Experts of a small language model.
Size: width 192, 70.6M parameters.
Experts: 256 experts in each of 9 layers, 64 squared leaky ReLU neurons an expert.
Training: a variant of Muon for the experts, 700M tokens, 4882 steps.
Below are experts of layer 5 (counted from 0) of a mixture-of-experts language model. Rows are named router (the router's row for the expert), up (a neuron's input weights, with its number) and show model dimensions 0-63. Each number is 500 + 40 x the weight over its row's rms, rounded and kept within 0 to 999. Numbers have three digits each.
After each expert's rows: "mostly gets" lists some tokens that are sent to it at least half of the time; "gets" lists some tokens that make up at least twice as much of what it gets as of all text. This comes from a sample of Wikipedia text that the model never trained on. Tokens count by the router's weight.

# expert 81
router:525515534532552450548476536507468553504422455470482447471434448473512469454464452466552519455484455457576392503500503511497423512528466520489511526460509472567491451544563558526506476532531476
up0:416503527558485475596496478510501427458492498533507549490509581404538471565507565460497510489535529486505485481443515526510519447502521523468447499593511484442488550467528589514438574436551479
up1:482535451434555471487513559487568504567463484548565508509459435523508540457517458541465535449466502491544462506544506538509423518490499466504560505504510461477496537502455490509515477502527565
up2:453502515451470488498518456519480521453466499509464481500490515449544502488530498537518513472516490498556474462537451584493453505537543371536526485512560508511445520565522542558419489454564477
up3:452519437459517408446455556478492543486498437511544620482429441459459456510511497512520473535465477484494512541520468569517500585518503447480560437518493519558475567505467491497522481486530501
up4:479466536504520428519442516590457427524524510468510558503470460505488572497590535472529533480554483462541443435510500490448390501468448526529493493562561525561445485515508463481495510480432530
up5:541486577426461462472472491533534491514474493409498491531530413486534525538608541503497531586490496479438491512426541480441542526514447470583480507429550478527416538450500501439527500547533436
up6:540512505429501560473497505494514456554438445505439472548470448477540544500512513435511522548529476447504469503464481532483502531465551426525538504540492485532461387554448534545513556498416480
mostly gets: " 0.0", " −1", " +1", " 1.7", " .4", " −"
gets: " ", " 1", " 0", " 2", " 3", " 4"

# expert 251
router:468456508523500501570477499494454533532544447482506454481476549548548484491482512527455454548474479473458609468482513409452494530466465504502507511458539437560524603484545521458554457565514491
up0:483472534554492485491490490532506479474377537515498492501467515472456551515437488513612479475526536526463484492523568490480444481463501488510565491519433586494458450497525538529438458487474501
up1:524532544521479553482498485550538520495468508498468558493548546546485470528523447492454536505556631502502541511543512561564501535490559551543522490519570509451433504479402419503397542502483478
up2:490481539429535469417438533499515525528505472436524531564507452513487482554491469569497473469542498499512585424542471596505486540542518478457540479525531527519504568537555489518520444408466570
up3:554608469490448469530481462516529473532452552460461588458615462526495521510559453516491511510577492516500434495510517413448458537539512500521536557462490502442503527538461514495521505605457541
up4:504447513441469463500507547441461499475451570512542466453491414584417435516414560453501512417469494518474501457490401564524461560450558480479501514458474515509501501523590569605522482476574536
up5:485470468475549510479468481435477439533460520512551514510536477568487477515430467505507488515467460541514528425433449499529563499484546508419448527578461500465573476499522494566480499491447598
up6:483494493514511455510514561496553490454559540496489479440537467487458484490493543488575528418521443485475489541523527544445439529510489584525549501508538551467517494578539529487497484427541474
mostly gets: " Additionally", " Thus", " Meanwhile", " why", " Andy"
gets: ",", " that", ".", " ", " which", ")"

# expert 53
router:413517485457477454476540464488500428492458525499518581568484450467475447453567455492493560480445521406442542485550481470510531469477555446496548472516557558533454548550576494513410499501527429
up0:498553501490511542560437561498508429592503557493455556538494432465469574514454501549493464399540509550552516468418466484478497465507515515530490525523462464457463493539495486493515545547462482
up1:517506531519470532517521476487471436468514494430569484426493509530490492566467463498556488467505496449457427452545518513464497509483516405447477490482498455433569500490465482495428457453478430
up2:557459534507498464481563536496574489487510537492481541565451435413476475561486503474471489567483394558408522541464566446531435398495515483558515530423521552526419520518518493460603552536483556
up3:484408500585480508495590500538477547467466541451513505475501501469516511494527532523485492425467525505490502477575505521428515466550504434533539492551592483429470572508496534422443512507532493
up4:528498483554512483515528497443519397504584537447578488500485450568559480506459470501470471463474440494514462472450490484504506483538498556512521453526575514418561433504527537473531497523518487
up5:396483439512480550520455473522485506495518517558510456525524489438510508477529519506511458522504552515609534486577542542547510547514491537472408479605459471457448473487435397524517491483483529
up6:544442532508531458529446466511512482558469502512507503499538425485493527572571501629475523478546444559425468475579485529555488546500476467535468465594502470496481547558509476531507456514518471
mostly gets: " (", " “", " \"", " ", " (\"", " un"
gets: " (", "-", " \"", " ", " un", "/"

# expert 254
router:503471485483525453478538462499435438527494536500460576549460473509490470471468501444517518473425554415424517511523488518560506517510527507475567475502524544500438556481534542483445427571516481
up0:512531495553478473486435541497490473468534537537500518544445461490510467463458405418437541447519499608539501510512499509507524572531574504521457534517513483495443554494426543541530491535461501
up1:514465484492571489524515510543480530501508466531547464477529509409542542471451493405479531509518517533569526498562463509548514495531581543470530457525421548491512528542560429544477480475518526
up2:537454472507532499550537488514493488456535489507544520545435506502501475524520525493574492533497480539557486445527502442379582516507518473536538481479408503503482471489505524540535468447436539
up3:515501531562415469509566511486485543442464527447464552452492399447429515486453464462509530527535507505485483495553549506528454494567523500494484503498438562529565516506536563533528534477508522
up4:506475488497484491476475484495435538468561446580507512464454448456514462518514490443483519565495459568480545450472480480489469463457490479414534509473566551500525515464473514602527499561506518
up5:390491444434524607494492510511515523545460482548522508486497522477415466512513521503493579455497509435530536515510511461462427489491506483464546446505540496497532507432546497505565569519569537
up6:512495498547491510463463513471525409474530496457485521534466494519503560510492477458504573481485432559490463501519506464488468557475514405524553530422513596482468527494550541458555541454515529
mostly gets: " (", " (18", " \"", "(", " (1", " (\""
gets: " (", " \"", "\n", "(", " =", "=="

# expert 49
router:471452460507446460509458438515495475503490527498507533551558529478475510520531466463449504529543439559472519470530470501558565535444563410449587502478492524476477498464449471498528499455446414
up5:518481497467554509543473546470501602456459444482397498585524555510563478438441510508485489561419460403519531476494427465538490522482444462529541526514506449512513550566480483484481529534496520
up6:551477446489504531434562538532475460573494490488433480523506495464486529438436493505576471471509518524484484547493537474497549510479459490492581487535424483475504468499467498506530527416534534
up7:500443475513527525556504557605494465448461481508565431497526437490518503496509478497523530448530487509479504604506476437515468460489496428506480460534477503515506531508484501542538562515519564
up8:503520430555499480460478464512514559504417495503489459496486486468530473558501479453470506485511530553488454515539458481448475565532575541456509443558455529558494516474470520461488488446424500
up9:528465424467471401460477469496563439486417518529491459473514523568467508493459552493526518501472520477420515523504487500532479491475534408510484475524482494525518511547458454548572510566532513
up10:527466556472488508483495473428432431531529481429574486411511561547538582444444550483491515507490518488447539521545506536463477520454510517503433457517534498516427405522492491463466530530530455
up11:425588520498485536559548502439467452492539499515512481479547533530506406490454475540527532603512481508515535507480551451499483512508510513498518420515513576446404484544488489546483589428521453
mostly gets: " a", " several", " an", " or", " numerous", " Their"
gets: " a", " and", " an", " or", " its", " A"

# expert 219
router:487468496538492490577492491502441570495531448484488445464488551553539495548477503521475447549494478487448605466473522433490484511457467530468508495459542430539535601472534506467578458570516508
up0:464532455509536506552501466468543529547442408494470420525530525420524423452498489588533503457568555510532435478488440466448579464454492520518410508472522536522525465494505513495494498508512499
up1:456420457477510527532484554548532402505495522542469500491537466434438411448465483523518447480467521457555549475453491450531508405386458536465478575580452472483488526479451510546551480547458504
up2:443525486460473494517433501479554484521479530445431512480494467446567484499516477503499494473449448532553534592572497482562492499449447520508497481557530508499455459490540523494443521462476525
up3:480468454487500485502521520468475541577505501550506451477504416492555553477469551510551510519453492505532434480440452526588478597491422508500500558488407523466499417492517599465491492503547492
up4:525523481518510510466448490504475526539480596456492528527491464490536490472456525446511479509516517576526491538545469435504516487471527543583483476551500486521514444482540464419480496442429428
up5:466569525491468452537459440503530478548575526457473506490556544535561441525449523507524465603547451440441480462506522465495443461563417467497426490543497558537499496500480443531544469516459530
up6:495442478450494431431550477488464498441473580420451501516502424625558470474545465490502493573580549427502470468448529551499546508541478452481509527560485483519460498501503488541421446496467483
mostly gets: "atus", "      ", "oides", " cells", "ii", " percussion"
gets: ".", "\"", " 2", ")", " is", " –"

# expert 169
router:525566503525500439556537535521428547509472474569520500460482494495463484485495482492467473519471579468559428493497542432459446479473433503480528518492501486496554416512553554536525474508491434
up0:466493555498480589470467535555458560488525457538528448463552495501502573528476517497504483463492536527544463541515485501509481531458493494467527437489559485448524434546534454512450582507553451
up1:483514450527418518495499499512481490467432558504494545519543605540511506475474471460510525580519480502445489464490500479495461498524530515480457489470408521526565526480526611474470510440536513
up2:477550507496533476547452521499501509522514526506548480434516525462486512424537472524482428504510540503520449545508501450473470479505524515437517539550449526525534436510453472451532514340512484
up3:538423493450493569507446509453497532449507531451512549515424523481523538483547449505460531548487491475526548469565571485487517476575505480460513498525535485512553493548507495520543404532494493
up4:563563507452455588466499558517516563474472446488483480438519535616535468528475584468465569532515513462508430544532554550560485548557541450471538506515428488474482520474519530524551494460544485
up5:505455491375518510465483550431513535526418478540504497462473533529496528436543432545546522539465558539574535522452506536515539500510482505528482505447499482519462574518443563509515509473483461
up6:495501516504559552442525534457479504487473446466482519506479498496468479473523516515535432540531533488510488513495447530481571535514565457541520461502497450441469465554469535433525496503506511
mostly gets: " 0", " 1", "′", " 5", " 2", " 3"
gets: " 1", " 0", " 2", " 3", " 4", " 5"

# expert 170
router:400429464475500475499446473540510516475487524576556557517481550465454518553521488460526549456511502521438526481541460520522550510434549451436573533499532542511457491456445462534528456459466479
up0:391524435436545543483510436561529547524512548505541494511512516519513421536579480493456515536559499471523577513611515479458483499510446536481544483497561496481513553490505506543463535389541446
up1:516498489561524396542426480487492496454549563494554481495457490479481410540447463474491526558495520479492523457457527501524535590506463503524515533568467470448530500483534433546549429507474564
up2:496529586541508532497452469490474507497468527514460452514535567458511572467464478497489396513507475477574530450458506475528481495603547530519511477499523448501488510532537437451499505561573454
up3:472516515519460547448474550505453469507497537487487542480581506475479542468531497476499475412547527554469539570532532404504458480462499459501561529570506487508504486554509498488452463536511523
up4:550553503481442460427539495554497539415456526544483501486572454522545547462501520505465541499459471480442450465535513478475526535549554528506509492526549467570509558492488498483534455450551531
up5:536546446475566559539479505557494514498480538541549449571499518511522474521469513474548501475489503520474502540509532506484465468541584433495494487474406514477433496581452417523539496607422488
up6:501459443453525524543437500475487558490422497512497446497500445483513536467481472522477480509589505546461470461514461490514519491470540505486492578504475538519457455447519519483437444471563497
mostly gets: " a", " an", " very", " any", " large", " every"
gets: " a", " an", " in", " A", "A", " as"

# expert 166
router:492550447451496580467523474466543482464461457544452438532478510536454462475476486517565489601521524537555489465538549525553469545538477499468504600470417460481541536462435458447463466481384523
up0:485462511427445497587462504527521515504481473421490496537553520565456477538532472511490544469389523450522477462543512510557498504493503519439494508461514529463498498524496540539468527522551474
up1:512511470512498527474516524479529544537486472512519497491437456498548489529516461468509539522466480456559539495439528488575569571534526455589512462533412427538490485498465454513519503508494464
up2:485460481492514521516468533515610433558446503541537451489466534477491446484512498541522425472544531499496549440496477481516543495478538533525474477520484571498441462507480488427539539554501466
up3:547477462562447507477485525524532532488467536498471460471461582398514525571382480558485530453512537446499496528460603489526463591447485460513518460533511485427541518502527558540524524531533538
up4:511512455490562478518499459522517434513419543454553504520531497534504536485515523514506523502515523505476547473475467456607513530472537545464546574547495521489536547525500501476577519414459477
up5:549541535522474477488525494567546508524486445522480526469563528566535420535529541451442542426548516552445492467476499493493480501500454465514540570581454546475484455508452459513496485499411549
up6:440501548513600504508491483474423477468476487489514456463484446488546552499562608501490530510510503456491509471492513492548472447452500505540562516486468496563520451481492519524506496467531538
mostly gets: "í", "á", "ú", "ó", "ão", " José"
gets: "a", "e", "s", "é", " de", "de"

# expert 11
router:519501432536551499524478561512516569523452538532482475534481481483502422509497486485419472465532490578473504438484568419438463541511546510459448530472553479478525550530469540498501508528510459
up5:493562521447544471482474445494448479457507531483491541526508452557442504593416472496503534491524470497462389526502542473484500507549442415438550486441570498460506556489489528497484446503534543
up6:553514502516463473635560531566490462502477462489503553541498523380480428521422444500521502465569465414454520511522442505416502493444447541542549494477494546564493514500505548462510467494511464
up7:491502481496430453432588575516493449492494438519463543434446513502494496487519468494546456471502460468580523433481496553532527482471500524435532465462556413445566483558556520500473534506538563
up8:508490441465513499500508526495463483530460411451433448483528513535499400557458524472512467516485569482579489478568509505455507456525532527451451475441565563565556472516529495428500504436482510
up9:491489470544503472430487417490517528498487487531477524462530560460473474485550521502542469526390479511467516428548560474465487553498454495481519543381477505494530499455564504533519525409470519
up10:456452534528474497436472504447453498507433514537517436442536494421504465406532488477514509433516523497518437566454502501534563468489481559403527464498559532445504468506406538517464496433513523
up11:448524418461531519481487479562460469542430504452438487449463509536504505540566479579568559509544461507501429561513461515508557489464461475487453517552507494547562505506633544521489480542435561
mostly gets: " not", " would", " can", " they", " They", " may"
gets: " to", " not", " who", " would", " can", " they"

# expert 114
router:518502570549564474526551512434520512467450498493503432477542509498538397520461507511516490501471504386542480524544506520571475529442444583542464448549501538515494535553513551575481541490531459
up0:552479566534474482442519531465531488435544517511575512472455526478470467506515524553479483520490497494481441553536498535567520450611400512491516481495499562473497544502524486491544427482527476
up1:431402491490448536454546427468511485532498540404447542472515506566432542486518449493465539484541455458520519522534509453482544479499544455556524419565486394528569487484506498476479583528488523
up2:434545485476522476465486494464555546464490551544468464526458474513542512531486442517508505401519474543527530553482495519448508472522481559505490458506487488433507503451586429478525591523485516
up3:504515537544477497413500436476557484487524515534542490448517449589562528538549531531464504475513592564445448521557514501513537438497502473464524539551495533459487494469491572519525437475493519
up4:556502465504515473478428516506509510512453489544492402472463499384512471476523512537512489528453529476476473560498507433428480541538525469439536499475502504458559416486497513524391464491530541
up5:521451543552466449457551480481530500461537489521538515481485525525460445494492503551485519495532547491510523468517466532567547501513537519613490566498597554499552437578464564436497465581520535
up6:518439536449500441527524544500515550515482487499533495431497489527439550518430535497575515534527519562509528439609474461497517542485516512457430578611472456489481528562502508542497490439508497
mostly gets: " MPC", " JPL", "ร", "\\", " Gwyn", "_"
gets: "\n", " \"", " MPC", "/", " JPL", " †"

# expert 47
router:457508497554552534509492484531514496484489573453537527483499470537499443450478470472500493433478535450454382516549478540571519531460454522501531465612499478523476491454450536497479553535557456
up5:533531545486482523545553550466498495485489505514572498560529509482470528504475536474448453452521504474521543484536499466438512496506515509528536448473481580518422494526541467553465562501510446
up6:565488417507474534555527525494511409492527611532508527452507532494437508541441471486521453501449572550463521484509514521548502490485554521532519461457491502528506508498448570484487469545589517
up7:562553506458519518532539466496523455427494511547499509471512530576533481478531461503503515499539480484488556464541510572529452512510472503507535424528498480457495511492440518473456502544572518
up8:608508454512545559493494575531483443433609493501510502479489411533439468489478477502523555478486490525486493472484542487507429510494458534439572490454522505532529433406472483512474504589484569
up9:507462524506429555553485490512472457467572472514555506430418507541560484423505480525528525452547493554514532497517489522539471584519477518556521508494512461479507451532433521494556471504616481
up10:521483502541506481550527506480509420529591533465514451431522521540557461504544436501505545441464558477494521537488492463560405499478464482472489536511502514547509469426467536522477476481455503
up11:534487585534527509451535461439567460521472540484432513543471565601511491463473548488494475495465518448484396513468531488455455515498484488506433523450461496452489502528499507458535509420520466
mostly gets: " ==", " ===", " ====", " =", " classification", " chronology"
gets: "\n", "==", "===", " =", " ==", " ==="

# expert 175
router:501448555470479448495504488470459558545519470482466530520522477508510532477475494530479492403483523483482520465490449521460458531501577472572487509580444471540503436548513530484474564497448479
up0:528564553544442473450447431500521514534532550525491517445520561511509430497497573476520434440467510531483526560499488495528609470546472510541489525483505481535516498515461465473500509463490504
up1:498559532494495420469505512524427518497471510463491543526501513554549451512464477481545538468525498435499507490440476499423468531591499501510507518467470465462498482531546523483491489575476505
up2:570474528462543456518517486461512472474524537488506561476462441489485535618471521443500491512546544491478477511534489613441538486470487535516487447575498579538482529509547531524479508508478500
up3:466516405519612554481434489452490532552455584551503468530479495418478480558406480550476437508530427616492458451465525468518576494529472517476513525539476473507584417545489515421514456519523474
up4:502501462514460548477556465498547546523511528507523507522501483474447463541593515452518455470457483506463478575545482463518515445537562488480542502498547551532501555457474474557533516463565437
up5:480468448499556467487478499512496476469555560510537409514461484537500488524530548622464455519538542417487555455496513488548565451413469570521516520533602533481515494494470427499485488514569521
up6:500449535476574565506468485425532509499437508551479460504536495518501522473515522486512555512528520458507515522478465390579603530513506520553507456509440479426495459478486471538468533499488540
mostly gets: "|", " 1–2;", " COL"
gets: " |", "|", ";", "N", " W", " L"

# expert 240
router:513523524487537566496503499518481465474432467448519446495487592535512493543436437496495540438496507355465491475546505522564494518519457542488532527499545553533496526448598520518447517504600486
up0:518444393511464553521519519535509543473485531475587528467464505485515456480588567501491566478589489536424545485505446532448520436551451472559536485537462434470448543525588522513522536526506487
up1:482463483529575549526494485448543444508475538473525496498486512472497500550557481427480450489464375502532544470481483427555512469441512570490458517540539487539513450477517423492466511526501539
up2:556560504508565492543484463602519517482496523539399528488524425536543492444535581539506549421484505588547455507478515515446448474532529520511503493516402543504547508464455527531482463480536513
up3:388531490472500457501516504508454534568460504464446524459515558513533613506444484490524553568518459506527479416485489587494557486485459512490500508440460444533470516503464515509475547569510485
up4:486539511459541495419456489460511463525490483499477559472492560533458549565524464548483516473474517532555511530518558456497504543442547504526521542555536520481479528428498554506506466427502603
up5:461465438525471473514499559471512494486507503456542514540449596485467492544494451566534485459595439529433468513525508524535508546518476513542502542517524559449483527486434498458485481476518492
up6:506491595586462444499451473486546442447504583510554494542468521457553481515402516481433505515515555463540484495544489471503492523450557460570504465525515534467556575462440579539529517451542473
mostly gets: " anti", " non", " Pre", " pre", " Arthropod", " Euro"
gets: "'", "(", "/", " non", " anti", " Pre"

# expert 158
router:516507447512567500550475507554521570519489561532500538543511482436448531516503529500497484507482533582469533484442516433456483515453501483478516544554464495482559544507410528578480541472466517
up0:525466513466517518462494471523461460539490539443518454518487580542545494530509556510500454469511561545498519469452473525540571514530404477567489453430516420472498538522463503532437504573483493
up1:443433474487479425454514537499561485478480462565468487510471549531548425530500589487497489519503438537499459441482437535479498512603472564436482453482513470430517500585513558524564540523494429
up2:438497547519532541500530404510507547620506491521481456504528501487450567472555475492525429492521552434493544444499554451458466444454467470449535460545430517515530496455456565391490520516471530
up3:519549506478494428463481536438488496462546556499517514494468494537553470523525407488450501522544487458506529457527606459505499532548540465567504435491532442475506511570502490527539463533534576
up4:482457493553493492425483488526497534478474515470449509523446509469536464518488513438497498499503572561556559520551550416406553513484462472520514478461534514489546502486523437509449509471559499
up5:512467522504554534502539509487494469474548469464452451501579536475482572501522520502528503532518528445569506496515419420526525495449446455527444539509447526415538532544537536526473507522520407
up6:418451521477532511569457541455525535451526506467531502530518482565476491467531487508536446480535515481485410556556520516516535520471501492493545519462485481465477454476523524586454529503451481
mostly gets: " would", " could", " they", " should", " have", " will"
gets: " to", " was", " is", " he", " be", " would"

# expert 164
router:500479476505457574461526542482518566437409544490498480516506552509522469483579554540469472521543528560524419506526474402459460541566525468509451554539537475416510498502569460592479509513512496
up0:412457473437568476537458441524537522530501505432513491507450558484472472553506550445504514518485487452484590549452544432492433463502421519490535423534454514512456455466500476468469525536528458
up1:464514430555536522475515468543479504420485540520514507518490429502585515537478512515516544484479562448414520516489489484478457464477537561577474514450474510475499461516492486500545528562484533
up2:527447477431533442525588524439490535509454541420503504441541479576483519510548474492517525459532471502541518539509513446523517506498505477613445558578489505415456476490521470534495442545455497
up3:532460535489472556545563500529482511549541502518476502484492497456542508420538521525505482553503454509496523527511487482465539498532428504472501487509469516530557524515530565507513526512521487
up4:550422482554596444529508452491484456502523450462514505475516468501484527523557509495495551482542478540421512555475431537534496462523561512527498488516453480418483443527451511497492499478382516
up5:513474488496498507459564465464529553569525540520456481447518426530517509535401502454516428468520521530474595497482521500455445482444481477534476556567487488484484454507470440527431467441468502
up6:424475515506490524483520492512527521513494504510468463517522502549533543530494478459560462522465482512424531524531567517451525452517591570465511476559506448555506440440506535520533604534536480
mostly gets: " members", " father", " daughter", " son", " wife", " brother"
gets: "s", " son", " members", " daughter", " children", " father"

# expert 198
router:492575455548443543496465444498471562453413542529525463489505446537538441507563497512494503521462531492543503502469584511578488530550548457485441539485483542519521525452469428459514528555479575
up0:506480522445501471605513547461482512524523530514440531420443465508514455460473594495517470496463455535434541463454507473534558523511530481475524431554479507543521546532465540438511518595476446
up1:558541433504638507488533510487522457507440530552474534421473553541502427547493548463570524465467592435539439477487551514529487467494485466452542445472491521470479518479397500499530507477513547
up2:477531491450518481578560427462547485483513513559494456518489493552524542508469537459537554613432537501449522546475520529524485570540435485486512616533549464562569500478518498501570546446472525
up3:587469449435452520488509525584430561517458513498514584519510503546471501515525498431467564441541446523496430460477506444543576478463475534522503501536558489479502498472525532444476530486473508
up4:575498530537430550496483483503512465558455454458520542483520509507524547457456517466453498467510526470535508527521584533460461464466467526419480437426452426444463497417505537484512500556515465
up5:561488492545519505491541491528504548508461554515430474546526438475505557481507537535526469456540506506557400549511550428517479467541484404534477517519528539515544500487510515529532524532494478
up6:510509544486517524483493537566525490485445538448525512531511528553544455489502529498468505525497535578473504487554534417475498478615458475500450540533514452451480530481551497534500476463483527
mostly gets: "ks", " parts", " events", " activities", " effects", " instruments"
gets: "s", "es", "ers", "S", "as", "os"

# expert 91
router:559491503491529469533520531490436524514549540501468477466491521486464492455465573435431547485427444562455509530497466529455486520471507454511493578541423476547489498460489538452481464511531526
up0:475494514542509514486558481462479502526558536409556547481486474398564482559494506458486502553528528483520404508472523506467466517534519473483509523458516479544511510401542498502422484572432519
up1:510599483555437521450400503513485513513538480523520493440473508504511471422552575488500504493454471464464508479504471486496534509563483521570447501528491504596462544390453524490558468547500491
up2:460444468473396535506486517545535468527443478515540520522506514569531594480539477523488468569523456459528498496511532441518518459478519525394469486524443481551443533530495461523442486484598486
up3:490558506460462531481378521501505487503485472510481556537515507480537503533526498521530521557530533445433534493545492480561527473524517432560521517487497510496472467573480490458514458387482483
up4:538539473511527502517494410502529530581536495472431532554524417502486548490497562509482495488432518470560459457566495548508533549491422565507528566509477527439537483528485478494431464485496430
up5:444528468540475554518554554517468525499473536501544494467542499471449442521482447478474507410509473534518554487532466488523447560411504560536549469482495540507519424540543527505484490469496459
up6:540522526558474470533433450453473512509499491537421479468484478550485479488478456484447524481471442503573521563477466472586528441460485576488558496490530516553463504472513506519519586548450506
mostly gets: " Votes", " Starring", " Registered", " Succeed", " Clade", " ←"
gets: " |", "|", ":", ";", " /", " •"

# expert 142
router:510566486471488477479574490562597463528494466546487533510503478543474481587531493465508483483540482512548550461550532582569462502497472538536468544502522577493497519506423561547464436446465566
up0:464514543523486478480532466466504422454499588415486513499495482504521466560481526545513491567511479513494489493488470465593562471507504463529513456503557485552448510526441490518508540476438533
up1:588526441599501543447490479493487513463503516460523551574520508448518479526505536533432506484507430567439459496427505569491454460466447580468471488413513568527592481477504525508583548431508504
up2:543475404529445549482558490422589552500508532498533491509481470490564484451458466487450489474493526514487494526504491495499446514505500531444490539485505657469468539540472545467547516444449578
up3:478473477495513419552484470485504548453437514514457558496449541485427558505464457438517480481558472502507474488493622528545523532519517456460501492508492492486466530558563489529492471500525509
up4:496527465495487550515467547504462478500486452453518510532491417443531512462503573540487545516510508500455474494509565462470477519462546473486501458515438559556449525539480475453488430595512484
up5:501420454495500495510500502485494513472555494528565500543472553559495488494561522486530565478499525495550470547460491414547503524473471545460437484510471569498515573530505513480536455496555446
up6:404525522480538558497530552493564439524482550490558480496407577461413546522517509505504475503563547490563541459494511486474544495530577537517511523511502529550452472558480572511535543467513491
mostly gets: " le", " te", " ne", "De", " fa", "cra"
gets: "a", "na", "e", "ne", "de", "ta"

# expert 130
router:495571469440548529463549465529541492481534410474467500530442527490453499514432457482511449528486467571555520459502529537552472491556550437482529539483553498429570509548451483509521513495463498
up0:474514575531480571454482538507603577505523504440546436466464577568500513484522437506513491476450555482496503463437500485496509514510555524512482458475426481517507498456543496386547497549510589
up1:422497459539538524542515466421482535473503495553506512554619495460491504522527493472497504471483457436543526552550530524463435524541490461525535542460506450573512552543491529538504446434520472
up2:454505522524552510461522539474495499510462485457467598496491518410475531570416487489496481473482527566545520449509474481553489505457483454474493487587522484571475500451518478492440468479503488
up3:502459479458447496375499492468467491520504504526473493530518464562419531513610447558464466540506553553521497473460522451483511496508442513577485519551512543482524509477484514513527473447425535
up4:468473453518486463479504569527548455492463517463510522507461475474502521513499472510466498455479492528453474500487540496504522556490529551511497464554516396523517522491546431490508567530497563
up5:520516488491499549510478547554482522445493484505481470409453479472557472529472476603537501479457507517476478479422478465569477491474478514468518522573523603523602495529466439438427472519431547
up6:504505504439440510501500448505463565492518506411519520559585479555520506492553490559568566513472594479476517468458431539567523484509614467451486549429469523547477556488514465464508547432492528
mostly gets: " Ha", " Hy", " Gu", " Er", " Ger", " Sy"
gets: "y", "er", "e", "z", "s", "i"

# expert 226
router:551500497486527416548538499456491554536531476502481508443514492510515544472449560483530507483405479558445478557460483495471480477417548480546485563559452471542458433451466549470466524492451521
up0:532478502511547520475456475411462508422469568522523479493488505537468503472450510509432497511498546505457430489459450573529467478473484508405544427551501479503478519448497468474491519497524509
up1:497453495485575514523506484519436400511523539499533479523452472526491431502493563504479516554430533515500406528518457521493484455488523457522501512501501585445445493462511494484502505494531570
up2:420483509523510483481487530553502540479503446536570488468486476423551494512464440518504560514484509469506518506512496526418518486464525454446536460571480561522504571498513458470478581501487538
up3:529496484483455431453493483596458517458430486521540492410451508438497530510455518488535552516536537530468512547553456510564490490514536535512452496488530454463555507467506473488448502519517514
up4:451553536506423457507441454484503518494506485458476503429503535451546569519397412507502454544472522497538552524493496490485591472476499520499498503570507509470468486505438433497480517530478468
up5:544545454506465484509469532525498468547560506463491492557489451473450481458480509497480578454487535377498497497464548478500534417466532454440446472503483481505509456463525497547553550470520508
up6:540494396483520581512431511477518590566545510476539521516489478509489544495399504566452500434494482538487520435505420452528424478566502509501525481496521494535539476415560515458458543490470552
mostly gets: " •", " ←", "·", "        ", " ​"
gets: " |", "|", " •", "-", ":", ";"

# expert 162
router:496507509556566495460531430466509474582405496485484467526448503510517460571489508496518555449433507438469564605560474526545452457508497508473565435528553553520496556495521520491401472503490458
up0:471539518479508513469564563553506490450487488460512466480509554435516453515580493524489464536461544450496516483531505471513516471489516531459513510457629547486494534549489563542511587480533481
up1:471491503498464515457515482491475526482502522429459571518530508574478653555518452448567462493517459539514527496510483541561534559528506508479510465515501437526474493614395534467544499507453493
up2:445484445421537450517586413510477491520455461451481470503492531462515436565528529519535444509534502561534481480528411472435532656509509425516505507515486508506452412516509468522501528595531465
up3:438551506439580478513486521538499579487443501479464424479502603507473536499441487514430518508459472578531534559464425491525561502487487507416550479523536529516494558484511520509495571404486488
up4:500550433575506534482554438569468561549553556530518486473480495391496514497455511405460591495464479522545580476505506505484472483569572488443474482544463512581502509502535465526456483522480553
up5:535628505496503484507464448471461412505514481499487568520574496482459520444509477492509501562499477507470503486462511525563511590512452478438522524529466493526483439448527568500521449482509485
up6:487496450453451466401489562473509548434454520483507489554545509508513505522524559474488491545543481547458464510522543515516533566575493437495523470521488461523540401534517545437534565533513497
mostly gets: " \"", " [", " '", " “", " (\"", " ("
gets: " \"", " (", "\n", " '", " (\"", " ["